Weights of a small mixture-of-experts language model, trained from scratch on English Wikipedia: 64 SwiGLU neurons an expert.
Below are experts of layer 4 (counted from 0) of a mixture-of-experts language model. Rows are named router (the router's row for the expert) and show model dimensions 48-95. Each number is 128 + 32 x the weight over its row's rms, rounded and kept within 0 to 255. Numbers have three digits each.
After each expert's rows: "gets" lists some tokens that make up at least twice as much of what it gets as of all text. This comes from a sample of Wikipedia text that the model never trained on. Tokens count by the router's weight.

# expert 4
router:070137096190120146116117114176109091144122163119152067152160131114130139130174115125133131153156168138147070170195138102128110089194223181112117
gets: "| ", "a ", "was ", "0 ", "–", "1 "

# expert 6
router:139135169135123157141119102082135100112137165119144120168187129091136160093142095114151174142131157111172073170142126103167112091180216206086138
gets: "the ", "| ", "a ", "-", "first ", "one "

# expert 3
router:134115098143129163123119073138093100127083132129141147135154158115106169097158114109167132149116150173122070149134143111144112099179224156074092
gets: ": ", "in ", "by ", "on ", "of ", "- "

# expert 8
router:113149134134131126136104127152135126123116145129130146146159153066122166099143096141111132133103136173145075124139132110150110119139171157073088
gets: ".", "|", "'", "1", "-", "or"

# expert 7
router:111199104135121132128134102101104085117102140116131120144134159116122230130173106105168118119092135127162052150107169114130097164169153165091135
gets: "(", "\n", "–", "born ", "1", "age "

# expert 22
router:104146120160165134140127123143132120150075122093158099125136139113132167142184110123127122135112152106151064158145120095154078111178159164080151
gets: "\n", "/ ", "°", ": ", ")", "("

# expert 19
router:108162118108159179138096075146059075125120165132130129123124137119106150136201137096134130118091166197179066150198127128118077108176162159105067
gets: "the ", "of ", "that ", "in ", "s ", "by "

# expert 12
router:108180105093141157112145125112133093105125124097123106130152137052075180149163071109168151156095156122094079205144145063084114182111213149073102
gets: "the ", ", ", "and ", "The ", "s ", "its "

# expert 30
router:123197116151120152061131083123091113105111119135168088089126171107126164126178109114180142121081185169169132143099175132092144146116190114119112
gets: "\n", "- ", "|", "200", "k", "J"

# expert 21
router:108180072121081158115123106101096088108045136115121154119115144078094145168148080101187134147146133143139064163160144084109145091129200147090134
gets: ", ", "), ", "\" ", ") ", "; ", "% "

# expert 26
router:135159109118168141092117156095103091138104170127135143154135175088098137154115109060157092085122157139159054171181150110144093088148171193093138
gets: "| ", "\n\n", "The ", ") ", "==", "However"

# expert 24
router:108130113137130158119147095158100072106126175108095165143154164066086141128133092135154118122120189106131083164167146135109124105211191137108140
gets: "in ", "| ", "for ", "of ", "on ", "ed "

# expert 0
router:123166103118110155132125118098078103100103142139099136128169152100093184147161110075180108148096116150125102159132115061123115125150194158111093
gets: ", ", "and ", ". ", "; ", "(", "but "

# expert 20
router:084163087107126170161152095112108117105053157143107129114181176128117183127180108129137140173095109111146093170135155089167135133151185168061120
gets: ": ", ", ", "-", ") ", ".", "; "

# expert 14
router:129162079187149163117133107103102096077103109122131131159119152100112169132193104103161121091108130140135105190143146061095092090147171166094099
gets: "\n\n", "\n", "- ", " ", "==", "==="

# expert 23
router:085158141115126160128128084157111034113121173133124061122136153089113199098124098144154126163065180161187128157146122096116143142096183144094100
gets: "–", "as ", "and ", ":", "in ", "'"

# expert 2
router:062185139126135143111130113107123100142113188120119134164113178109108143134129131095168134096089130169093059174158118096120101100168185146095131
gets: "| ", "- ", "; ", "(", "|", "was "

# expert 10
router:139168137122072124103110125156129084144137178104145144177174151071096169095149071113150142169126159107127038131164154095137118111168175165117123
gets: "was ", "to ", "is ", "of ", "were ", "be "

# expert 27
router:121137145123124099076110094134102107062065156105143113095178190080094198102148115090174114130082139152198095156160167087144147169155129154096107
gets: ". ", ".", "The ", "). ", "\"", ") "

# expert 28
router:107188098113107126074119128129116079117092185139165135155115138109089158129156080094135094119110128134138045172115193085129122136162174163056138
gets: "is ", "which ", "was ", "that ", "|", "=="

# expert 9
router:095148099160131113142103115123117085108160154097161126123137142068124183115128088152173151132109174115138077169174110117138091159181158170139120
gets: "the ", "to ", "s ", "his ", "a ", "-"